Experts of a small language model.
Size: vocabulary 7509, 10.2M parameters.
Training: a variant of Muon for the experts, 847M tokens, 3232 steps.
Below are experts of layer 8 (counted from 0) of a mixture-of-experts language model. Rows are named router (the router's row for the expert), gate (a neuron's input weights, with its number), up (a neuron's input weights, with its number), down (a neuron's output weights, with its number) and show model dimensions 64-127. Each number is 128 + 24 x the weight over its row's rms, rounded and kept within 0 to 255. Numbers have three digits each.
After each expert's rows: a language model's description of what the expert responds to. This comes from a sample of Wikipedia text that the model never trained on.

# expert 23
router:120134143108102084121150142152142176109070125131105119100144143106097128117074107133127087139120083125103155082117137147134132160142156114142149082141105107162101150121142146118136156148104117
gate5:141115118116079118119147121154105151108064152114092127062088145135087137134107091102105146136152128148115098102144181150121122153115094134134130104164123103117074133117115106127114081165112161
up5:108100112109109127139144142133173145158156133137131126127157137093119082099117148186146118130132177160123122094151110141162211139116082128122122116142119104128101097109113133118144126084111147
down5:130133137149119143093132138112101143122139115155090148151118130131149111103078130140179119103154086118093110148120121138209114161108118179144118113119135147113096099124126176128134072133087123
gate6:137110105073086165146147144113102156102120140118121143102116139130097130133142080142081163105151140163109133119125143114149107131148133145116178132167128109123131145103137077110127140170099095
up6:095135101172152102138126112084071105157165135118148056134133130116187146126125150117138101130148118145108140125117113106134148123137132121126109196086126140078165098135127147160138126104173150
down6:148109092123113112144132131138132111125177129143122123160111138098136146124116137127118147126170131148127136128126124125038175085127165136151103191163188135134145150088125121145122151135137146
gate7:108133131093122102123110160117073134100086162138079164116097143141134155115138112150135114128115126125156128096141141063118118143177167164143117111094101107130147187113138109114119154135120156
up7:147099130138095109142113157119133161143128148140104107141126141168145161145137085104147116168116152146163145119116143148101137135126208114138159122100150144139111155077125121104145153124139106
down7:119146144118136121127128105128123096106149095142142096090164065086116128142115103133110138136191117116120171132123093139147125136137130113113073106141126133129158129184117145167157181148104120
up8:128128128128128128128128128128128000128128128128128128128128128128128128128128128128128128128128128128128128128128128128128128128128128128128128128128128128128128128128128128128128128128128128
gate9:121113119141127121122145152123117113135113105114108135131107160125136080189115141135118099106101148125053132132112136143089139153119201112129125114129143144139114152195158135099110121131100108
up9:141057126154126114121145123143168126143099155118089141110113117121153129124122149123112135142101098130152122133117142159144129152123153111125104074127134134147112121112116080157129105144113135
down9:130159101139156143140074138116166122116142139138147173150152130090124167123123126137145155155144166155102105192123156127103097107131092141129108164141166103114127150117093132115120127114132136
Line-initial dashes and table pipes in lists and tables, plus capitalized first words of titles such as The, Big, My, Best.

# expert 18
router:113128132141111159134082145131135124130094156118129115126082110100102125140159094141158138153140108131152103167167129125126146130145166133136110136105154149171130127134125151103122135138117127
up2:128128128128128128128128128128128128128128128128128128128128128128128128128128128128128128128128128255128128128128128128128128128128128128128128128128128128128128128128128128128128128128128128
gate3:121111126127053174146112110113136129129138089130135145093105092087094145147134100130115093132113131129150136188113126164149121123151133164121130146141131142139123150142110107124110119111125110
up3:162106147124161100117113094153137121124136123144158146135082144153142107133131151132158108188136127141101166083144115127122163104146102125112153166144120110124130135126103143155132146123077180
down3:153110150137141124109134108144118131116096096119102086105077097161159140118177133112119108138123139123139131135082126123072084171128149134175122140148101135098135104095148153132163133101067151
gate4:176085142137133144112123115118141098135114111132094132156132107175151108129171093169166141167111064113155128149113140124124117107112121100116142148160126128119115128127127071119127120141143120
up4:148175173147115124161102121109121110131098171191131183130129154126148127126088149123122138130139119142136116117120130137127107160104125108133177106118130132143095122114166138099076134087142128
down4:136144151124116095131148135119081125108130121144074137099138152145156124141131172125122120130150061126108126099105151135106099130098173107138128156141156117139160125123116070144090105178139180
gate5:116102150131114122173108134157136118112167183097150124117098139113114134115114159156075142099115113145141112155158101140116134125180130083118125175100168136133116144130138120133137179115146171
up5:187142164148150138099163138095106179137130120165101113100123117134143121144176071119175115180113113132140156084125152083134134128101151135119110089144099114136154134118130135132156050154106139
down5:135143119162134185123130128098082157119158111132092113109124119144125139107124111137075135141134127113099113141160126160124118129116180115139127095147082110108161101117119114142154144136171089
gate6:124117115162145123103110095110116120104103179123108160151126106139148118162161106125151101120116132109137113118156139132116161048155142086107122137120122157159169131133119178131106094087155137
up6:129115073140134156158128109106129113092121164098146132140149115147173102131109126133106081117119115137127076109138110159116147107132138105113105151118127134149160120115144112113085128147117159
down6:139142124132135115137146113111110124124163176082193114132096170088143140155160128097136129123120189116118112133129177106091137135154115115128098140084144147112119129129129154169106147150091129
Final pieces or whole common nouns, often plurals or abstract nouns after the, a or his (lect|ures, students, education, church, group).

# expert 22
router:127114147133140163153129131115110135162181152111134136177150107122103155160109122161125115143159164115131151115122138123148130142151150116170111104175144106112146141163128134114143146097107124
gate1:157133113141111132138109129140114146120153101079091122136102158121141151134128105155138156132132149143130084151141131136143109114153165105166120133131173148098060162123085139119167100105134169
up1:130167111108170143129110116105112022138167152117123133131153134131132123137093155144149155121141101148143098118103147156140115126147171066103119125111124129093130125112104143124153145083124118
down1:137081200178144130192168123174118132135147137118137109168086129122132157117114131156157089131146102154125149146128137127100104151156140103083099107103108128111133121107098138164166098095094116
up2:128128128128128128128128128128128128128128128128128255128128128128128128128128163128128128128128128128128128128128128128128128128128128128128128128128128128128128128128128128128128128132128128
gate3:153098103112117137154069112137068133140164135099100117144117108105132191169151144120152177097122157117142148120139114144108159148171124128148132125151137113110112160112114084113108092123093136
up3:142094112134135095105105152137099131120127130094172110125140113099167160129125131112161090119150108103116119148167157131140149133148154102126140112116136120100129134128126134096138093087090088
down3:112122147128125170149178146141106112145167160089155111141118125094106130096100108149145068142131103113139151096118168169114124146141152132132143123103115135136142119133170115131149173101130161
gate4:112114115103152136138125090127111138139131132155110132128156132123130147148123177144142152116152146174137135131101130137093110144132142121121120076137155098125097113082137113119138125144145152
up4:161138163126161149125142128111145103134100118146126102137134130138142087104116103106119110123170079117047111129141136139122102142126138156167110135130151117144114121144114094145125149113079141
down4:119204121127088114127194169121133123178138144141123117087168136141148096124151127103140140127152130157062108141127111121136125135147157114112156125107111150133102138141146146145146137090146167
gate5:135144109126149139149080083126098135134164148135139130108133129120118160141137126154161095096116131119118129108094132076117127122134179095125157097169099092108119135088145149039151132169147127
up5:096107114127106157119095117129083137086117176107147156139147126128121169150164138106139116111095153099136173111125119132113154165147118105130128119126110158158101149090108092126100108110157132
down5:126140129150129126114136126128111158104098129102108092142164121188123129154166152142101115134093163135132159164105137152144125118143138168140054112169163142127188118147131148148100117172124090
Standalone numbers, mostly one or two digits, in dates, table cells and counts, such as March 3, 13 April, 6.

# expert 1
router:139131157128114121089125141139115152076151153120142119115090113103144113159117102157116093081126109122152139136144158096143133136103136137137136144167076114126163149134162123163152143122109140
gate0:135131115119138157107125125109065133136117163107125157124105139124140113172111111110145090136115135123149091082137154115129121122126147152174161143159115112127115147068128149094109106161126143
up0:106155174108121141079119165112111095130131169159118133155129135142117146134163142138150117127108126088149166117126163133117090126148101101151141119122129181149150165102130154141131154111126233
down0:122106131123102111145130136145126129094146127097139102113121148169104089128108155125125115149183052122121196106135148123139083107158121112139069130111097129118077105141146151085108110111123145
gate1:157145118109099120110140098134102163141125164098146131131108069139138087145124126125143151112117140113123128121143121154124125106124172069144160138095119137106112121118121094127171091164141100
up1:141124155093140149119107169163146133143133115124104160164132143141087154112123145136125100106064117154134101131150099107123106123162092120139094133132127115133125138129100152164113129118142173
down1:112117116085111145153125148112150181080116120165165146114098116149175124130154171136162151175138122137115187102139132114131112172104140110132123154134169147105124127120117141100100095174147122
gate2:099114138114082125123096132144096164117172152106104134090124125130115107175133120114123147114095149153129082094079147144139121158097142125075150165138099109171131161126117127131143126142128137
up2:108120080092089165096145113084076155097099141110106136116143131106113146144161119130154107141101127135135118139096099150142110144173128134122140125143089108142130124141168145140116127155091123
down2:123099119090150151122182120142179119138142144100126159150125125164154115173137088149136094146136122133138111138123118128097079150097142080137124131130133112139161099153128118171151129125130139
gate3:128128226128128128128128128128128128128128128128128128128128128128128128128128128128128128128128128128128128128128128128128128128128128128128128128128128128128128128128128128128128128128128128
gate4:150133127148106125143152120124145118116110123108123143141107119125130109182096124110135130101162125109130132114133095099156123112127106105181105155157117127137128160160164150166117148139129181
up4:117152127138109116123151168123128142113121101154116124118123116102129139083127144110133055167104104147138148146108182150157158076114178128112132141117116157093128150146139116109133097140145173
down4:151106102128166163100185104124099118137129138108107136171130116085160165134151099117114115084101126145147086161168133138160125106115130148114105164126144102145119100109141105185155134152117090
Word pieces and short function words in Latin, Spanish, Italian, French and other foreign-language names and titles, such as de, la, el, -o.

# expert 4
router:120160092148136109123129099109104129134161126123151104116140128128148129166122149113109148133143103119125109138126126133124140132189174099124105102173114091094128151089105139127178118131125098
up2:128128128128128128128128128128128128128128128128128128128128128128128128128128128128128128128128128128128128128128128128128128128128128128128128128128128128128128128128128128128128128128128128
gate3:180152126099119118118131104127122152113147111149136101148138114084083124158138160137153143135174112110146094127085057125118147144163101133126149095093086085131142181109096134139166113116133153
up3:098091131134119104146147131136130118113145115126122116178150085115129122107149174140154135113130089076138099128083086192115095125149100145098132123138133117118159101087139136096116135099141137
down3:155094166142123169109138134130143103143130142097138155129087153103141117131135119092077132092129152165099166113147114106196123153121132111160125104148130152153157157162141103158122147099083130
gate4:134130132111137142155128149064119154140134121123166107130149140130105184142139104112157098143127106121139143132124132136139107159149104119139122146157091101098095120120082099131090159172154119
up4:121129117122118023107125171046128134138140129104114115130161153108129175124149112136151125151153100124110164127123127135129120136177114140103121137104120115090112105116102153135102165140151122
down4:141122123129138106129083123122148129137148108165116115091145126129150130137169117090142138121098099149137106135117140098134155143144143167176105142182139098137190094173095136155134149145140161
gate5:112131101168127138142079162106097125136109124165146093132126129101100172132129153131130094158124094097128146140124132126139139140137126170086097113169144124125107111133109169110082167154148099
up5:135114105109116107140124155094153111130131147170134161147137117148111142142095087093109148063135070105103126155124114159113122145122125128143147126119094108155127111102178105093109130110076079
down5:098161139126139168167125128120125134097082137145091153151134119166131114134141141107141138109122138128129119162105088157111104107151168078143134097134137149107095109141147163109151144134131130
gate6:079146163132117136120130113110109063119162116111141112159115160181115135147120127117132121123113118131068092128093098123137122128114126119145137097169109116086104119141108143095166157116084126
up6:117150153133099113097134128123091108115109111130091133141085118130108143154053133115076103131109133159105167107108150135134130143148143143107121132101121124084056140150106135163161124117148104
down6:091138093109162116125139124196103104151135147111139108148130131135130126116116132130180159159147131135110147083133085126181144172090143082151154117187107122123117125150102143102101138146104134
Final pieces of personal surnames and place names, often in tables or lists, such as -ić, -ington, Jones, -ville, -sky.

# expert 11
router:161139130101137125105143151118159128193120159125083156158075109132171106111152160133104147133143143139164121184109112095120139089108095154133164137125127128152144114120153139106132105152106135
gate1:169108169096097138114121091137101123153163157150128142113091108110132107120132138117151123153098101152099159163161089154104138113161125132126130105130105142179131068147114114121146103097117090
up1:144104152119101115133144129142136139137131125153123079131094121119165132140083140136157115128109138104116124173133097114141116101077118104144185152051118117127114111144165133137119124109105122
down1:142110130114158148116141127150139105132084118151125090112098176137114088103108120168097125133164108119112167089076171121138123106129145146093112101126170106122112127146100158151112106104093135
gate2:133082148120093152100104109102103096143127167132101170191131071126190115159118124144118168106131132088110070152133100101110092134152117142101170122126115093150136170102112113097124119151139121
up2:130127128136162148148113122142129145124142094149167042129153146140121154093164105121138093113153141101121184112125146163134182160100163102125101092084157175095127112138101157134142158140124138
down2:135107083116135164125130149073140167122112099167096173091124157134115144160116109115095149109133110137081135103134125119079130149132072156146151113153148096134096157127110124152150141135164110
gate3:148122075098099125115175109101133122163129108134115166151095088140107142115131139155121137095139131148139098206109106081106133099139125110131156108138165141130146205128149101096121112107118129
up3:162157094146083115122132136146130114130110154166147129164135130136119133171074104155152144180118136171135105148135175136110150135109099120118132165113120151136137119126130119155172102149177133
down3:159146102163122117130064126131096163136110153137100116097175106152132089156137116128099135132115099128147142152124159091138154136101095156123133099151162148170109163119111109138087124084141144
gate4:128128128128128128128128128128128128128128128128128128128128128128128128128128128128128128128128128128128128128128128128128128128128128128128128128128128128128128128128128128128128128128128128
gate5:125104090079120151136101134092128141151137112085114096176149129088117129146148161154142128096126098153145125143117112136113143101137128119149169100147126114134123115098134104122149089180122117
up5:106142130126152141120109154155142148133108105118100107116136144109103107133123096145124151095127139133167117133130133149130128116124140155111148146216152105085109128139167152101151140094117124
down5:126125110150134158125179146105138113094162104062133119140142110082138126118136130147124115138178110151102119144123151160145149128147126180131154143137161141114169168137149103134149191088112114
Nouns for people and roles, like father, man, player, member, director, and inner pieces of split words like decor-ator, elect-or-ate.

# expert 10
router:115115120105137129126122126150141152175122125141080181117111156065138140137089109125098157145129100082137141164128130093120134108139099164140158153160141135162120126160094130137103128162167147
gate2:127121118173124138152113089151139129123118115139104123141076078117177168145122142165136119172097118138124132116148128124133115137140140098135135145158178159156150136141098107143143102116172139
up2:116135166147122099137130109119129135109100108106165108148131138172131087162124135085139149140107150136163144117157107147136092087123121094135138074131123089092144137134157131116146142151099132
down2:088130130080120152100191114095079145168107119132139122134096076068113139087121117119104110108075108125116110124152130120124133101125104143116113132122080167147116141081146134149103178151149130
gate3:085106101076112126179126108168107141164127098120110166088129133101151082131117096124130113170089137136153120151113148106143107103162122132139153140098115124132107184151150095133121107157117105
up3:137147115137128131167118154136110158139142150100146156125152145184121102125146139152160139128159146109153123148148101154147120139099083158120110062150138149138105102151125110107095135117136130
down3:132129086111066103142089114117083130107141169128116107159130136125142161119143160161098137101141130143166152116145111138123099142117141155110150094156115132140153127135130142154112131103129135
gate4:125148160099117151117127117153109143144118108154120187070105156118120108137101128162143149102101125115170107133110096103149132105198098105169147106139132157150098132138086129133083149128135149
up4:124149124074123111131102106174107137158149136127127131086084111140132120156088132176123142101116125147142071084176096153114117125177120146141133116131105164125123135159103138160145095131130130
down4:103134107108135106178133100142114153108128138117126134116097151144121134160140116120165111146115129124116189168091144108131133092115114135166123133122103162101104125152149169102057128130101140
gate5:126107133065109129137139127116120102105088108137073157104115153106130103118153147119115157123079140093105108103098136119141086129146112131123109149153134102116137166107101107147083096145140091
up5:120110165089091137130155084146091170103116131151136106121112132086092137146154158105136138093137145109165125076112143106137147149119160148163133114160137132124157118127126152167149104129120128
down5:144130122099135144126131129078143102094180120193119142122107119120117128122086108144069168134111163153136142143105129131160148132117104132107114135103128076141147126163125133130154128127127072
gate6:115086127136110123123130135131098135159099115140105127128126152130135128146145128131146170150138128095121105159145122120107132129169137162112120120141125182178117105117103083136156116139159122
up6:093170126127115133094096132120146123108136116113155117090132137137143133131137100120100110122127151136140102110111141168149153134127179123132172190102196118151110097148107129119121137114167111
down6:139151136159144139165143094121103121148085114152112118124140139138158110132117144128147157126161113114143082111130107128104191113094185107119123143149157140118122127119157112110146177125098124
Common English nouns and word stems for physical things, often before a suffix, such as land, water, rock, air, st-ack.

# expert 20
router:171087145094132116098142126128116097107082100089183110133103127108079154108169112132130100168093189095124142096095118148135147101153122115145137120113143178125139089105130122109133140119124130
gate1:161127162130136101124125121120129088124075138118154130099135106115094154166134150125125157149102156099114120131112114110136124140121145110134111158120153164126134158075150121095150106133143147
up1:106129163123153126161165094139160118123160147130107102159156128119137138142130078102127113107150126105112055116106152108124155163132100091105088135111133100109108103121128141112132133124156125
down1:129123153129120123153125084164094141142111114162158110134147150164108166089137128139110122158129114165109079079099144100126115134151122100149126100105127136111101172101143150107119123152112146
gate2:173118154120095141106083099093130141132103101115131116162132123161063118143137155123112098114128110114116095117086115122105113118158113125111164149101132142124153145069113126118131090144126113
up2:113120109148110138143169110136129135111109124163098110124148139103178073117093114108094139181088181156129139153165142146129135091112166143105133144116135105140161126128139135151134111129128094
down2:181101111087110130071117130154134124135103122120158122127116111093079100135114122115145169115146122122098177102103130083135171139119152143151131161185121139181078105118098131150157136096128090
gate3:129112124075180122120157106125054120137101146125159115135120096116112132137155126128101112155131150096119143140071080147111116123151122116177138132125120084139141131141121146089120150154159123
up3:166121108125136151137128128095107135157090131138115137162107127102127150114146128076102141140150154119106134171088131122101182119146158170101122147146125090109131037192139131102115135113145118
down3:123102168121101122194132131129118136128135122139111135103134161119147142123129102185093154091116162126117114110106093169115117187152104133124113152164090119087137176137186129131159123129139163
up4:128128128128128128128128128128128128128128128128128128128128128128128128128128128128128128128128128128128128128128128128128128128128128128128128128128128128128128128128128128128128128128128128
gate5:087114117087111098117175116135135077102129134097166113154124096160102149143128115155103113162128180099094122128118154113099107109126155121151163130137138100136107097130120128103157139148207117
up5:114167086177124132118104155125117125133119097152098130113143117135077110174143142138127128144145135116120106094123128089160141139101129127122093118115122112119121152140129102098107113077112130
down5:140092116089133156157125101143123126141131123104128054136116170125133103132116090099102154139161091122103125100164163138144099148120103112149124162143124086163136137126155135109170107125152145
Opening brackets before abbreviations, dates or counts, e.g. (NRHP), (1783–1816), (Goals), plus single lowercase or capital word-initial letters like s, C, S.

# expert 5
router:148163096120113122141093114111148116124118120129101115137097133175092077132102131117171138157134118147106156115142127144153149125161156080099104145110163158078111137148140097112094086118146093
gate1:118131110128140129160120115138175125114114134106079087118101099116119094123108148166129125151138173148122094149106150144120151084160103109090144120192119134111137149107097109130112099156122142
up1:133079108155139158105116156168153114151153113103116140127144117126122133122098135135134140112171142123155129122114125120131169059173145132149131139100163141167144075116177135158135144128143148
down1:167109151106149113110115108132104130134142093149107186099124172111107146107126141163176074152140137154115099129127101099069148108116135172111131141115121123134159161132122126144128146138153077
gate2:139116077147129137132125095116101143105121102142129138126131128131091066145089116084135105102129138154114136127182139124112129166147139131115112119150146144139094160149082089140134068145143082
up2:125149162110132177097104113159135145117149112099129140140130128126126102132131139144122106121161133148133126099096089128127120064149115168109140130071180175147103128149142104109115159119129165
down2:156130115128194153117130125169116133112118165159158133124180126125121157131146139134078153155187083119153129164133115141073089135117160132120129115190061118101140139110127146146147152136137129
gate3:135100109129125090138121118089127139172142123146142161135151148105142152159098132155140131113148131169124170126099137149133097127164103137129119129062145159112122156126136132109137071135086129
up3:108166140145102120110115158121115097114100112115097142135147104162087119127171103129140139149094159088144158141139145117134141096128141091077139105178101088126158144088121154123154142118144144
down3:097116092145166114105147116119105145116143134123162147128124133136135151148147112117158094129142162111166121151119138131051123120141097136142111145123149147129142142127096109141137148157106139
gate4:132099103112111139143130124097105076159110113138116125162131103089118079116158141138120145160164134127119144158122127119124102148140177128138104114156099148146134156143128109145121134206154114
up4:121132128081114115114120112086117158136124124166145125146131133054128114171108128162095129108157107110205148092102126107109152133129105118142110082106121108125105099124072128164126101114119101
down4:138104082135103124101156117145105143116132137136117185106138141137118141143143146145129156106135134129151121164092141138168122163131124101124111144131088135136176130103110137113085152154113170
gate5:158112112112101185133079075127127129156147138182157117131110118107122128125133126151135085118136130131133114132223101147131136096182106113123115087136136145156082094115088083148099125139124111
up5:138125102121125131147122161092198151109093140064106133097136136128136132108113107141180106163118137105163118092127132139121118132095099148120143167123152121138150144118160126149148137104137127
down5:101127127115136159079148143137115108169143122131132122119108125148092126127177154125135134097113150104173137139137121086096114155126144076149151128156097054118169109098149112116121088106140145
The word the (also The, its, their) opening a noun phrase, usually right after a preposition, e.g. "through the", "in the center", "to the south".

# expert 12
router:156083120142113110137157100136138103103157099112133108175110114148151155102133146141118145139152131122156105103135105123139118181133098069087156140145115095136147155112130132134127080127092078
gate0:148152109142137163162142103116143155120118123124136131174138124136127160130152157169141105163141120124131104124157104100119123124126135134117163129127130093148152132110159118154143116141098106
up0:107141117113186106096099102117154120167101135148133078134124151152111099091143124099144105145112116196117126107091143142137135099156129114173077128152147147121096109164145152139140151154131105
down0:091105133140160137125153104080088117144156151095125131116124170115072114123155149127176106115127148178138152129123133093088150092118123125151106147128156160149134100111167143148149158127176101
gate1:075126158139125119098144095112120139107122126163090165132113093116176136110133123165112128141117123099163104180130121115106121148119121110114159117156162108107142168131152128178159113136098120
up1:128148161076159140114128142140085121114122117103136123109111154102096127123116090096113098098116118110126187129155138134160112143149140112156119094105090117139115152133119104175106127159114188
down1:132110132120099130145130154114137152170143137126128146114136110136122122112106095115165131123142102120092128169124117125070145109121144127115151171117157158117148108133132133141130139107183104
gate2:122111129120104120131139119157062140090136151158165105146136105129097154112118104141143101098131128088142126141124104120133107121114116129118172111155146143132160116138151119135169130140130111
up2:136147159115140150131134149139142152113106099120118163121079143125101146123112139103107121086114180103134121086150079135165118154102130137125149098129157142112139196105184134139122157143135096
down2:167145152136089132116107123107119156144148100128142103095127125182107083090121093138126126133141155134105147136101147140122111147084159150095152108149084150122090094125105119127155100111094119
gate3:131110116129141145124140122111133142092157143116139131150130128164144144109145116164121168087100132094133122092153061162125118169160137119108132142107118124148176151129149124123149142118133108
up3:156163142113150139124153083149122154142128087125141146109145132132141142165074193153130151095109131160112135107116116152154109123127106127100127146107084144144134102099127090155141126138136114
down3:150120131170127108143129116156176102128121101137144128146129110154148120108102132152145111124125110186144123167100119142021119154145170128166135129130188174116093107180148141117130125162165131
gate4:125078144132107102136148126086118125106093098136157109137112106118132138121142097102118166142121138122076133092107123133115158118175106102099139142147123092110148145097125124127134100172117137
up4:076140148136149059157145149110144112137189138114135107108119153153117158111157140124139116178118112161128152140153150133106136097139181118099142141144089190117135154124180143139136129134094152
down4:132138174116134139120171178161147122122153133142132138095120124102159146130110146155136111124118113153156159153155182098082145101083139121127102131117158115099087099118098142081151150127159121
Given names or their first pieces, in lists, credits and bylines of people (John, Edward, Georg|es, Jul|ie, D|ana).

# expert 13
router:103166142135136136142132106154157128123166126096134090129156091165159102140166158133126107162162124146105102139131142111135151103114148135104153103136138144090106094124160140117133113127146116
gate32:071132140126131114157104084125119118101115136129125107111101149107139141131134144163137104137170143145099082101154115103128176105109150100109164099145122154151122095156141117102137105140124115
up32:155124091130100123099147177130172124137179092109132169096101152149138126077129133136152145129121090113125144114132142138112105147097114122122124158096161110075116138133098159120089130141129167
down32:119086155116135122085098089099141142108109110129100116117159157173116098130107112105102153117125173132138169129151121136107142073119106152145108098138091094139122135125138138106127157111148103
gate33:196128129119123104159147112120152168138181127148139117143132087143170112114128122146120114111131155145121092112088116115118137142137143087130135103139148164147109118150124133142136097157150115
up33:139121109128129087118127108080120134144139099146140143107188089119153094170163130151090108121137114118140125133112108133134161132131115090097117130136143084116131145150141115121155109169142141
down33:128101114131155110135100124124124110139095146106178091112085127142145104169138130108142126123140152104143116119102122088045127109127165125171122135121124119098111112151145129097096108126113115
gate34:169124176114160128112083125082116133121111161086124137093127089128115146124090127145149125150130126125099116103127123099117151127116146113122133125148156124104119103117162099115161108153096154
up34:173078116083139118126090075095182139128124149126149158091157114079120114126146142134164140116127123119080149124157139146138137100107115163094106102090177116114127130120125133095176131132130136
down34:128132128143119138122132102145114139131141087157136082117146138137144144104118143095133101155146093114105112152144117162062115157160131153148124145111168179166081086155144146116171128130145184
gate35:103165119163135109092114075133179163121122089148181130102143119139121120154165137116127138133142138154103135143118082093108089126129181122140128099144117134129116109111165128077165136106160131
up35:092180111137134145139158128142132123129137138116123118156140159158137117140132105109098120129100152157136125135083160098104152101117122093072151133135080157145148130110156133146058154084156116
down35:120099145161084129162112091103101146134114147122155184127124128153092144149122092079092160109138089137176101120144143140158114173109092139175137139159126139141120151125141133122116114119127105
gate36:121110116140125114123126111138124140146138120106181063121138115109120167095116111172142111156115128112114110152126117114099110102105124144094123163103093162106129122139160167095131133123126115
up36:101127090080119156159104144107120117160091089107129130080109156101165140127167168149106143149146155102135133103163101148135085151125146122105156140101144109125131116120098135176159089163132122
down36:124123142171129168151129121113145079126165116075154119135197120108159077137120083130144104118155133145069160112135101097159125086109107084123138164125150128116129165119135122123146148148160148
Four-digit years after in, commas or table pipes, such as 2015 and 1963, plus == section-heading markers and closing parentheses.

# expert 26
router:099129119112154101098153124123122156153097167114123166137128118128144152124098125143122146147146140110130134108112144184143113124132068085145137111164118126152153122090114140129091126121118141
gate0:119158123090115124142130110084106155154092171113149178129132110090129154157083113139107128164159138123093126107105106182121123155121135107164124129135106106150138176147115109128060117133097125
up0:113138145134128097145140130170105108131165130100115095115132137140117104135117167131102105093094126131146165138127130084124120147094139154127165139084127175154157131104194138092141158172164134
down0:168121112189138086129096172106137147121154089129103116111155114159146117159106131149114131131142121148115083152123091096067131105133109145163170115099094107087151088150126127108171117105128140
gate1:166131114111120111146152157094107150154087110123095145108093126132136114125123162138140140150131137120079118122140131159107120127149102125098121134116134161117123158104120157120079116133156128
up1:145118161153183100159135091118131114141139159128164105146120144175153112165146119120119091130110111117104159106175101104103160137130112137118103117105099073115109129136124107151160127117092117
down1:117111097138145133107176106143094140137142149166165151144106108136143137157116123115146129138161123116108133105117158145094163123105120135079103109131161102106098124072132130142107101136161181
up2:128128128128128128128128128128128128128128128128128128128128128128128128128128128128128128128128128128128128128128128128128128128128128128128128128128128128128128128128128255128128128128128128
gate3:109119139157107102111127106103147167134137155134134108145114131113136136106115107166156140092156103128120106144160132153117123090116118121136142110149110138140104154104124128113133133173172106
up3:090099100143122087117130120167132147114150147144117148131126108138115132136161129127163104100111160144103127117166092160154102093122098121101140152153115130137150109106128131117145153180151177
down3:139106116109114078129140089090125107112135113135119111157139114148117094134157116080150144090145100144147102142094191116161138113128132115124147095136140134083087140125108110186112180134144148
gate4:101101113132149123103124131117126125111106141122112173101097105123093119153125205094095132138104170098107140101168163150100115142089114126165148109139135119110129149139137099120166112095136130
up4:162143083106133095116115100091097130167098127126148118115133107168138161109136197127118100126071165154157097125142129130108134137132145118137097122111157110095114123106113102123121161138140137
down4:120116121136142153148130112124178137108102152141103096134147120082126148119120107137104157125085098122106140111138136149123146090132121092125155161193177150116164154164105109098164128101100101
Hyphens inside compounds (folk-influenced, Co-founder), opening quotes, slashes, and prefix pieces like un, inter, sub, pre, non.